Below are experts of layer 5 (counted from 0) of a mixture-of-experts language model. Rows are named router (the router's row for the expert), up (a neuron's input weights, with its number), down (a neuron's output weights, with its number) and show model dimensions 0-191. Each number is 128 + 24 x the weight over its row's rms, rounded and kept within 0 to 255. Numbers have three digits each.
Before each expert's rows: a language model's description of what the expert responds to. This comes from a sample of Wikipedia text that the model never trained on.

# expert 28
Codes and unit pieces. Digits, capital letters and units inside codes, model numbers and measurements, such as M30d, $800k, -100kg, ISBN pieces, mm.
router:158136159112092142088155186131120125120134089121149110135120143122148137123140110162119116157114135169090117150156162128138115067114101117116098128135092135099114150144099091108116110086091108116092134133117173145162088136145099123096140098160081155137101141179127118137174133162104121151107107133123154126097098160155181128133136101152118132123096150101125163119105178131126139136139110146115148140081080118143165133097135101108136124112134111076146138095119121103142112133097108176134133139151180121127118142114132140128155119083093136114135132118151130149137081134155153085
up5:154103179107190106112115145140118121133126111108141154135170144134137064126080089150127101154101110157114139150103158127117158121146107083108153121111128109165125145135098149149133112115127137159141159119156091124098163140073137106153141172114120120090167159150146109109125132130120099131130092113118128143156169122118127086120108130148108106184138143111176119111152115131168153118116158136145129123149155155143110150099094108068125120113124114158138137103130179127127130145118157103127146166114090137150113159140079139114159149102164129131119122103155116129119108190154101103
down5:129096143096090104101124107126142133129143120097139151101118118139134094123086079119140093122120124127116142158111128130122142140108176126125127109125107165126119090121119167139129118160115110140156112123152108131135128117126095114118126199122140134161118139200175101170124143127104082147154104124153108138147138146154127123096114125131064122130121173153130125165136145093148151158163060104114163143109133138135132102182124157171127127119128134146173070141133127137129133092130161141125108130086139120107095121158094119133107147113106164138092144128180165150124125119138106073

# expert 26
Biographical narrative glue. Sentence-ending periods, pronouns and auxiliaries in life stories, such as he, had, has, who, having, plus father and mother.
router:103136108127194173124156102130129115128100089098146091101108107124142099152137109137132130114163101136129128111085116098123094138130124137135170116112097132142134131136149103122141096166094096137161142162172097161143135124134141102135141121140169147109112131093091179126082138114130127127144161130124089089146170145128113137097128155123179116137109140076110130103125099138119148125134095124120146159133176090144136131167094170104097115125137150135123067158161104165133158153166107110107124129134121157131099105100161103166128146153141097172139094122153094134136151161110140107
up1:101150133126124158123163098113158140105120179132078133165133113106104139134131087127103099111142113142122118143138171160096123115118067107119124096180135117104173147136151121116138125132192152114107142159121166154116135140113167125089106143125101112105139156140092160148164115109105104115088129128147138087157112083112111082138140146143103122057126110132125115135177099151146109153182084157133082157115154138136133135128111133105134138117143113086115129173098143146178143163096144111119168108144113104120133153136143153136150128140140145112136138117167124124160122140101108128
down1:168136152097131095134123117124147122113117158105119095152117140159106115123127112127111146092130131140087177143148127126132129121129150142135113135099163127131112124111127076128137142141119176107156183150165139105149145129156117164131142097096135155179092141127165110122098161142122125107122117137130086128114125130082135164121094099118160147132130127125092166114129092102207128081083176111090100125151127167157145183136116129139135092099096164110128133111129168137098136073143143123147121175120117118127163156113123161081119101110097122137092139141154125103104110124113138157

# expert 18
Word fragments, commas. Mid-word fragments of names and rare words, such as s in Arsenault and ir in Amirbek, plus commas in dates and table pipes.
router:120122139168120115137069157134126120098122171124133161142149105096127082083110145146127124112158131095182141108132151150115120116194120145150153103095130102105136116123135120113128096159130139168155079124127149138122132119074131140113113102120139114124100137122134093111180151139144121097133168091132124179128097108158158129139145099097117124129132177099155138165142126102150104114114173134155145092129152151097150137111119154150123125122130128115091126099117155114111124144114205105128144144125099122078115118091153174129086094162135168125133140141121140149115159126077141143
up4:177143123105100099119116095134116140110131105094128107128139118115133174121133117071138116128138118145140123164138164120130120101119133189132142146107129107163168132126125105109146126101145138139129144082122136102118171105131106175111128188126116087115165120090166158127144157107169122152127112115130126147125162119113174157117132116134099139068153156102159133153114096129117099079196144153157126152119147108156128130167124101112113142086096131142134148165139105137133133135151130118142122116162084093107127088108086154133119112082079118123162159124135155103121135102164153109
down4:122149156140184114155127086098093111121086097079135096132155123116105134122115144160169164152139085135126101168082158119139139119118115108157136152142109104111128132147146164127079145092170119123127079062130124118110130146166131093141143090177094131174120191153154093123128145160167097156168129123106123135109105140145136147095122118120132132143155114150084107126125143138111087122134107107129147106117099125137152116100141132128157117141111131123107085160158127059144152098127121099126126111097147164135130122138111121131137146141119127153156129153119146078130123167128136130

# expert 11
Common nouns after articles. Ordinary nouns right after the or a in descriptive prose, often technical or geographic, such as side effects, column, north, water, season.
router:115088119164130125103126132109119121152147138093158155150137158116103103130124159123139131123132123123127135091093118190116120169101106097115123119141096143093127103156170136155049096129131120086178114134113111076108114107161074115160155118129136126164150137131105132128101098141160122153097108142111158122156159132149162127080145120105138196153124109150121132164162140147146101147110150144135101156107102150113140145118107136133129117163117158113105102114088108122127139128140117116085062135155102109089156103128137134119112138151147142164120145079105136111113160136164116127
up1:147094148137165126145100090106174154124131105180125097150083104151158098111117126128146145122089135156158134142081124149107131159127119136124104100089153153107133133083127116168064126145147109152101140118135121118130136158104122116127180130063142103113124120099152147139136159150133139137141109143161138114146171145159144130159113096115085079114163154125181128132142126103107113134151142076114137124134127130136133149116152128105153180155153115109129174119118150165166136172128181141116111134083099118131142126116084145150122151104103083133155094123142125154127119109122134150
down1:169132106136146119112083128113121119082128156148148132141115162158130131137146122102149122083149107136114143125141112158156143140130140111125141107137130139136113122125152140091160161146139111150083153126108122152147109114093125147159094124131167117113101067090138128135104109101153119117117114155106099112158172139114143097130162140107119135134066137139115127131142143119158112170130095083144128120115085079179164096140120128077080147121089125116170134124117154150142127173142146092082121137130159144096094112188144096156144150137117136157096127136114119164158106140112136196

# expert 9
Clause-opening connectives. Sentence or clause openers and connectives such as However, During, Although, While, In, plus and and commas linking clauses.
router:138131124137158142095147093130078151148139123132135107134130130090121134166087105122118164086162095133109134140145117127114148105148114144083128126191130088105100155151151120159100125137149118148171136096112166113100103101178091129135135126081157116147097144138169161099108131142121124113142119126113094122118144118103146133116067164123113170129064130121109102092093140128131108141101137116145087128155154099162124143161105146122100159128146094138157110116159157143104146101105132118119121138153116130078110109082143085136128112143156098146113090088172139171118129125147136143
up0:164147128104170124148115108144153101168108139115095145130103136110103175151128086106120115112127142107140159151101104095102155120137079132089136121102144154108091134149130133155102111100130134117116097136112171181109108109118148191124111138127131109158131194117155127128179133088099089150076143150144120143139110127157123158142123178120105136122115126094136109118147165124138112128119103167138160114130108163123129113135094127100089174115115098149068178134129164162134131116114140149161112123137102131138136142155083079095159125146127106107107114084138146124120138105135142114
down0:130130106140148125158107124162121105142134129137145122116126107160117151151163126128129144143143172116118132169169138138137086123144138168141150125116084110146133123103148112084120077080160128140121117134144142129109167119184103140128119120113139164120105111124050107121137130153105102080128153136117096128126143164151124137073117123130131157128150161099158154157110096167136156155133167117130155117117138104124100110105131129107142098107121107093163158099113074158109136067083111121151133104140173133118159150192167137085124124134106153127105133102109115155153111127150095109

# expert 6
Section headings, table structure. Wikipedia section heading words after ==, table row ends and |---| separator lines, such as Development, Players, History.
router:132125101150152115171110129125084087128082161109130128126101127115093113136083139126139100118140088096111153169156133150099105141147124121094130121130160129138117147180128157135110169101099111125105153116112162123106191085101076163152107137120127151125124138117139089104142175100085103122130133142134124129147136105132124132113122150113133132122082158149100117163111116165085123167126105175161097124121123152114157165119099148139149129165151073106173154107161142133079107148117122113156164120160107131102127161151125112122134140126130164139134144175118116118135137118113076089
up7:114074147132081148152079101130133160126125132119100144174155111101159104126146128073077128133145152134099105116129147170126097108144072153094122133110074118129143152157153169146130085109126154105130198127110153134101123097131069137127158163126103149134153141092181158127171142143120103178127106140125130109114146098097082113138110137098096111116085139157149142146115134156114157161132108144137131123091122139119137170117108108117128167109143142151153123145108121084156141139154119151093105114132120112126141157125135158121130115110119113108130099084120128132097135129146134108
down7:126142142104124127147164109154129087127179074109120062151115139125140134129151127075093134132146171102186114133133123123136121121141082142127092125129107142135168114100112079142165132126159133180134161122136153148133106146156103143168143116102158114125114116117146145110160138136103114131118151116132126091171109156081153121070123123131104109130158137107168113112148146123112094141142130135147136096117128126141139117130088146104129150141135121119153125171117091068151145118153093140162116161098128104168146093105088149159102112160099170127147124076113135118138097128126163147

# expert 19
Election table cells. Cells in vote and results tables: party names, hold, percentages, numbers and separator rows, as in Republican hold.
router:152129150124112165112153103107111157151148119140134146131127110088156165172117104146107091141111111117161177133177173120177099102108128116119102113150149108140124100122166147136169123138086150082066147140112143176123146178162134152081119131124089162130126142124068138107120089097117105141111121113127123106171124096107122127130156132156119115096115116126140122118093133108091142147107079126087139120124126126148128156148167170175154146144112108118164118145120144106110110147100104150110154124124148093147144143113155136135171098156145159091126112136114151106124130093133101151
up8:132099154142143103151121123161084133090100161156129120147115147146137101144103153154116142126173139112128169108112100145147114141144101162129086150116132134134142150141103161136128133181105150088127152153131125095135107116118112132119113117128105128172166154134130115135124109131132102194126089177089096143120104096120136108145135108169102155141113125172139132107097143160120153079102161129156132154115117134117084108150077105127107138116094119144152088162142156094149111112179124105144101123151130119101134103107113102124138160083107097143111139138141079077094119163142176112
down8:106110113130148107120122122098131173103073125094190134117131089095148108147152132128153137174120098081144087162168138136124169111131142131100119122159123144136114129106095093085123155121140140101165112128160145116118155142157143103116116114174143106139149086111160104115121134081110134154166114152138163120160141146088073142115164119103114137118137140084160122114142150146113125112133118117123116131128089086168154131142158128144134138121149118080102117136135113148123104122118136145139118122117109176123146108159177141119159150085107181096126108183090098121145165123108112132

# expert 10
Word starts in place text. First pieces of words and names in architecture, geography and coordinate-heavy articles, such as pil-asters, Mag-dalene, gr-avel, May.
router:096127098075115144118105093091151088142133121114125136163127107165158110104128194139127114129122116105108124112134104158179149150103137117114144117138129125140147139095144117091095100165132148108111110171168082156131149126110144130121165170115163115147145172154138144130094145139120164143131126174137147159112139129133068142156126095101123156137136123114118123140115102167148141113132109079153113133114144110089129140116164106126135134178137157145151095109160121145130160144142085157177108131156138132125120154133130151078146148114153063174110084099130111119136125164132112121
up0:129147155101125110157145109123098135144111148119121148119145143094128158165119138135130151164119132144088129141136131088091075093119073147069129154127149149137146151121177106107132102124174179089161128104080160135117099097081092158122104136152126139115118135107145124117109138150116075188147114153102114122138101134111151183144098150117157151140065085132095123138102159121104149145119127093128126131129117123159105113110123137161156115115115134107125122121118164107173152154140137104114143139127097124151164153155148145098134133092135131155146120116118135085096113170135105101
down0:146122162117092149110144115100102168118120136148097159113147122101149106100099131128118070149124117086100163135139120134097098140106085140127106121077073099134121108119123108146107166110137143135150165124117137138112145185144163147131084131116130141081117112108105148130151162090108114210139181128118120100132143119083121143111136133109142121122131134126121148117124144104148136170132102113179103104149127159117097093148131126116163083120168104111125124178128120092129142101107114120158159125130151107097133147172107192160133123109128115150153122158164150165132128129128143134

# expert 1
Non-English name beginnings. Opening pieces of Slavic, Turkic and Middle Eastern names and place names, such as Nikol-ay, Russ-ians, Kh-, Mar-amureș.
router:139114109140106156088158068113110112159137116144118114098113124105102130105148166134123150176095126202162074131124125102132132120131146123092111133121155110137124148126155143102101140137196084090136154141161124106132094137142121141165146130150139153144124161107114128117114159106149124144145108123121115119122123107147133147079157089145131107166115117101165170166152121097155121136150131115120150070157110162118081091084124159167156103112097112095117105150110079113116158142181135138118100143114108134154123139105099114116150127125112099134104099113148168124130136158141120126
up4:103137137143123088148116093141178151145129167165085120149171135151150091105157140151109099137153144141177128104095150124081131099155169142125113128073161129110112139116113100132107155125155098126158090128147162107166106106140125150147152127111111157124123155143142119149121133150159151125078110140164100163134125114121092103149137111139074085095143110123105138106121143151126161124121138083153142134094159168105139093084156140119153157130103139141129152117147122159149123117122132104176125128129082153139170101113096137119107134115062112136133135141115098093103105099122130161
down4:144099142146132107148106140145112116128183115068090152148108130113121098133122147120117127115158074141128131141153107108145092134144138140102135184185146151104109127142134150144128150142120088127105127160133109127141119140131146136137133147161129138116137096134150124110148109130149130137161149060134135143120117119075106126129136156089093143125095127133183119104127164091120181168130078158134173101109109101112103143110108110125090112152137099100128143122166157169115137107135142090066097113113150127103110090143142138095160094133142134117084129155167107119130134126153188135

# expert 13
Infobox line breaks. Line breaks, semicolons and dashes separating infobox fields, especially taxonomy boxes (Kingdom, Phylum, Clade) and chemical or gene data.
router:118145112131121126095110112124154149155126097140137110155150139111148081142109133109152138147125192163163115105083162147188141151076126134159103106153098147103145146142135165123112139115118150139125137070109082078061160122131113131134144126135116155133168145093166119112084097185121114141144117136139124140135128150109118119088119119155097158100130098130135146141149128153166125145102138149108149133119083154155154106141158122154120094154124118158110159118087095115147084158119113127137064126123120140125123117121121149092120139124125136125107158091085127092131165118141104100
up5:145116138108138113145107121144155124162138117121133133147165063102111123113125156116140124107119145131139139157166131158093127121148094145119163163152138111143151123139139119117097152110114126133122107138137133146155148112090136128121170124126148100136144092094107137139142104124119094151163081114105164087099099120141145162135093131140067164154133111124124126168119130126146112116100138084132135157138115112126132118117129171151152166105130129131109163148136126133113120100071117142141104170151134128052152110146118125152128073146091105131097156083139128210081134088126180104
down5:133131125103137153109114171088144150156123125126125130121091140096119134094127164125125127129157101094142106133168125122135124139161120098135126111145149171097128084141126134128175119124133101097166160117140131109117082161099121111124148135134138111156109150151155104147144156144081161121146115125148087095085118128111083113154108103094084143111167112112122146113157097101107122114132166142143131136113122102117171134191148125107116159145127119164160118166113133136141128131158135139099112128123182123151120125149149103128073157085119086087178133193092102099122165113153165136

# expert 22
Mid-word foreign syllables. Middle pieces of Spanish, Slavic and other foreign names, such as Tar-rag-ona, Š-ib-enik, Tor-qu-ay, del, Los.
router:181156160118086127133175145080117149108113130130141099107118148122154118079122158154088100156133097142133115138113113102131125099170142116165113127111164126127129171113110117081138147118155112143133133129150183139132121142128135166127100091148127157102090128133145122107121171144145144111152118145119126106124129132148140114088137081181133115162179104139107108130105118137086113132135150088135171084117126161128100084110154149166150092127121100115100174111138136113120102115165142135135117113082098163146126165153098111142143126095075125097116165138156168120131131140097136103
up0:127079136140146111154110123148121138100107115134099101139141156097075168141115125166120125160159130117127191160102179112130094154125130134099088133124137144136100146101147108145137150136110115145105171071166143132173107097159107151089139081138096149134173125092117168138132153155123105119126138192147132115146105094143143097134075121113109161136129083107131140131153127150113127116137122126120126135115151139111113125142110096125131112143123176081130103139174139108117141149129171159062135104119142084162113120117099127112137142135089137092126135151127152112149171153121139130
down0:164132132134201099107106138125147160120149121113164106114110137130119128119150143157136143129138163164115127113131149084130148079116151129119102142157103143132098127122118143122135093112088105145136084125137149115080099130123142210108122097110093146125120126153140124129104140135158078098143112160099114174113112164137157129105124165125113139096138121173138150132165167177131152105106129112124132142101151115096084190109120123179130122145112138119123080159124157117156138130133137113093115133114095130095128094114125149165096167124146107131174123126136133112155135129132062101

# expert 29
Short letter-pair pieces. Short fragments inside words and names such as ar, at, an, or, as in Whe-at-field, She-ar-er, de-an, with words like green, anti.
router:080084103127174116135103111152159129128154161125119127148134119120125120143166097082100150090131139107115113071127114143103152132165104166100148143136107132136114078145112142190141134162173139096141103128110147113131149131112104128125140128141134147123124118147118164187108099153115143110133131091152091141175099165110132109160157169104151103115136157116096103120199099173128105136132151125148122137116131097127112103135120088160112124145124112142130107132133123146122122119104114105128144140114124078145098143125154124147085166125167149090153102088099110148135161137130080168
up0:132144137152142129185145105151133122159095135186130166120142096101121124113152142088149112143131107146120150161102179136077134143157110144166187147134125125138162135123131117155105110126093137102119159104148114105131124102129109094141138132100105094077169175125150135081114134132077113151116105119121083110147164168086148110142100141146143161149105106107130111126080143145110141125130117141105103108150123131104103144089098142134105129128173120077182147172161132125086119148119109102103131161120086157107111136117121139174117119134124129139118148116154089114117134131129165128
down0:124109135155097101079185128124121117124144163133148100170120119114079126139161166096129049103063113182125136138146100122097134121130135143177107117177121131138107101097117146167131115112139134101124129088122082123170095145128142110138150110133125126146129108137129175132138108136126117141118150102158104144111170180156090074156134140079147104130192134131177083103146162135121133125162086118136119139139092140118126144094138127130128102125114094113146118147115158150117156140148129136115122138107119113121119145134166107160136152158141144114131124158130127108100144093141131132

# expert 2
Music infobox fields. Field labels, cell separators and punctuation in album, band and species infoboxes and chart tables, such as Released, Label, Ireland, Species.
router:135148154108129132187096156135132111132139138121133121133106103127156134127101108123119094108107154140128162166113154124112123126137155104155082130108096114145115149189100126137147140096117160153129099124118107123121169078113149114129089183148115107100178114113156120100138106151106107118162137142124125061156160097142143140154119160156101110096152127110132098087134101116121125109118167162108141113119117153158144156121121080122141096113119143145120138120142124107089071093126141178077148134141159117088126140114136154172125155109144161156098153132098084105139128089139103104
up7:139142089114122137122139122107084125127125107170133101140133155095111148119130135106124083159129136156133105151150148143131100102146149112131113159097085156148136150112127122106137125117106113100077114148085147145130122129138142140123161091144135145112070146102118125164136128108107106137153083137123122053090172109141137152167119149149137064132146119140135140157126127151083111181113137149162162138194152157143071159125108154189140164137165121097141093124140134104114104079134115140116142099128142114118123138113123133156168130125113095123120114127165168112152107142120135156
down7:171111149114077124151117126129091123138122161099187097148129140127105130123136117136106145128188158108163075141122126143162136107162126123161110117103080101114132135150116131122131124112105123122192124097148164150153121140146146108091118098149146138160082137161103146166099129102110133088127112167151136167130057133135122141129179139146146117092145119153105116158136087145111123100148099137143110100133145184141142097120157094138126131143100140145137122099118148145091103105116097143072156107143126135122137135130121126119111095135131166134130109128093088111117139149107186141

# expert 8
Proper-name endings, separators. Final pieces of place, law and personal names and table pipes after them, such as Avenue, Airport, Act, Circuit, House |.
router:136170092082125108105104107107123098152136114115114094158135160161157144177148157151141145128128110104155112114126107084145133128101173135126121106148131171142147104112107109093111150117148113137116100131107097105131088116144125103166108123123150144139134138175123164131101099136191185104102110149146157123082139151148080139118097090140124137139134152114109118104143101126152146125139126144116122136093119137087131123153161121118119144117110147157092094132151083163170138120163103163128078125158125116151130129160137103132185145099147080107111136085087110109157113143148151147
up8:117104164123142092099085147140132168126128140098151105106158103166172128128108085138121128124134133105163144159111122083110082148131088158153153174147131094123122123100132138112189146143121113165085131117127135136119136120094139085114112111099105127108132150142108156173164168131136092175126165137112139142123145117126154118115149104139112081145128099118140101126148147096162169142099139115117121119131129118121080125109125124162097123097084142130082141153149152106145137097122133135139148125105126125132091115130106119183166126123093106102143162179151060122143103106097139125
down8:144162121126148094122105154151126114147116095076141137101089122112145116186097157156135128139076131128146108148118129126094100144139135116146101129134108123119153162171120108166118102134126128139112135108114171163109106150139115119123108106170122156143159136132086110117132088100130134071149115129121149101131157141117131124124140115159169113126130103115155155114123137156109096110114130162111110112090137075096133096101140138153129196087179151138176098080130154162125115146108069100153124133151124110070126124162139116136118133149148137142138102168148169121101126176144133126

# expert 7
Prepositions and field colons. Prepositions after verbs or nouns (to, as, of, with, into) and the colons after infobox labels like Citizenship: and Native to:.
router:114180141076151146148144116108145104151091111134163109117151146161116114173151127157129177110144159142137099106091128128131103102094128146113110149146144139099121129143096126105102118146164178175141124077128092138105134192136138112111133136151150145099138112129150185139111115160101159103146162114113094114158132114128111124108131094149111128114133134089130122084166093096153128101099116130125162146157126102132092144133117154129112099088134142139110081142124160112123083126149106159154134114140137163175122086121110121137117165118162134139147146162101095116120124136170101172
up5:138129123134111129105104147087145134130135088155137130095156141130112161083151125122174132155109115157148138149123149110153094132140135165138118130145123120090168152144121131099142123121138137146142145144126136132156128091115146135110110161094069127119153155075113082113189094117145130158121130118091130095126125095074100113135135130113146141103122143102122106122057131123106136104127125142133114104125148162119121111090120154102106134141169181107109087119151174155121139149101095158166147075150121136157104142116117197121148098117131149118094159166123145114085120132085152143
down5:137130105088129127114125126124147093155168112144139127138111128116105141151156150083138106166077145115120155119135165131122128101100111128129111127169134098117144140105107116108080138144119138127106149109096094065080146103155110156147116115124143141153099127110089144106130142115081135151115122074087154168125108169118138144120108091140147144124101108154175144110153129153160135142123180158139131188132137161120155125100126098141129124120088109132134085190163103123130120127123129136141129170180131153129121109117102182188113109121126135133126175144087128104155128137141153117

# expert 3
Determiners, ordinals, sports text. Function words and modifiers after the/of, such as that, this, more, next, fourth, major, too, often in sports-season text.
router:120119137145159102155070123110108099138157133090123121106141105183122153100131135189139098109109105103140153132109106093116118155100108123145136130110169108117132116162113096102137119127134115124119133147154115166141148160070182122123128095129129099108161111164161118131099134117130168105150125139130158128164155109171103155111164095074100109114129133083157143162179074146120151086157106155126115142130093100094121121139121145114147110117118137123101159089151112148113072095144121161112124132096144156118154132132145138112119093148150150167109133151155122164127140102110126132
up0:137158109088150131152144164130131129144124157116133101144180123129099155194100130160100145154109101123090109161136135133154132147133110134141119100169116179133096124107167128149123140159176115092088096129131126130099088123151142108144116135121099118143170111146138127120084097141085171139129108127121166155113088143087103142107106130132103119109185124125141107150138126097111186123108143120121129163125101121085117125128170126122132135145156105109108164113163108108154113095129113146140139125115143064148138151133126174074148087109129112138117107133100122133145153168114139180
down0:159162088135108103101099081140169171134137142112151122075162129125120118118123135155102097126111170131125112125180139112137134075144119099088127161139117119162129126132156101139118124127092108124134118108158162111142103098187157095090118143099136135118148153115142088097137098143109151143136109152110121137114134114123152149116099107144127148121088116079108154128147123146077124122172152073149125167105155143133157157085142138117146132097153121149133119146151117165053135135125129093135154196124098139146151105138124147158156143101130129153155134122100118160109130102151130140

# expert 0
Years, openers, publication verbs. Century digits 19/18/16 inside dates, opening parentheses before acronyms, and verbs like published, released, launched, developed.
router:108172091126133110104138190138122106118122164123149108118102162154119148135087154130130132138127195159130104114143150174159121139132129139149142110126106121099144128088082130123146162078087153138133115092136087098101161094103077162165145113134160153117107133128154139111173151178135176156131139139126146100097144120144154122141108102126105154083102147112128138141175155115152148113135127196157099137119132138137163140083104118132137117116120139089096182136089165139114129133112121131115113135143108131159121146130124162135162128135111161148121093140151129159104145129128153112
up5:152077152150135119123121150128094113156099152131144149153100126125145152134149134131140154106077137161150112099151120171154151148136096112087108165124148165138158138079116170123096140136162120123115106128156148103122084165129123113114157147103119087087143139104174130107097132118145125151144118149124125098136126103163116130111095136128100179105128134118178052120177135136096134133147175112118142180109133114183112119103121100119102120156130139113124145131133155105129155113129160126142111097100169120137119119138116102124143159090117134152157092094171157100154124135081128133
down5:115141144140079112150122138131141132132098117097096113127154115158150128173123116165100145113147163171106131170119128123074139172126122099142148112180075143138095105102156141105159113121151112148123131126130091146128126112087139079104120081112152161110144137118107108125109132110124139155136149121116126129099098137131102120147113184139120103160128147125099157127110091119114094170110136132186098108118193206105111120112110132131126148143182181111132119144123083138147165107119119118130114118167104139158118114140170145106105133117152136100102127146146116121113113153116097158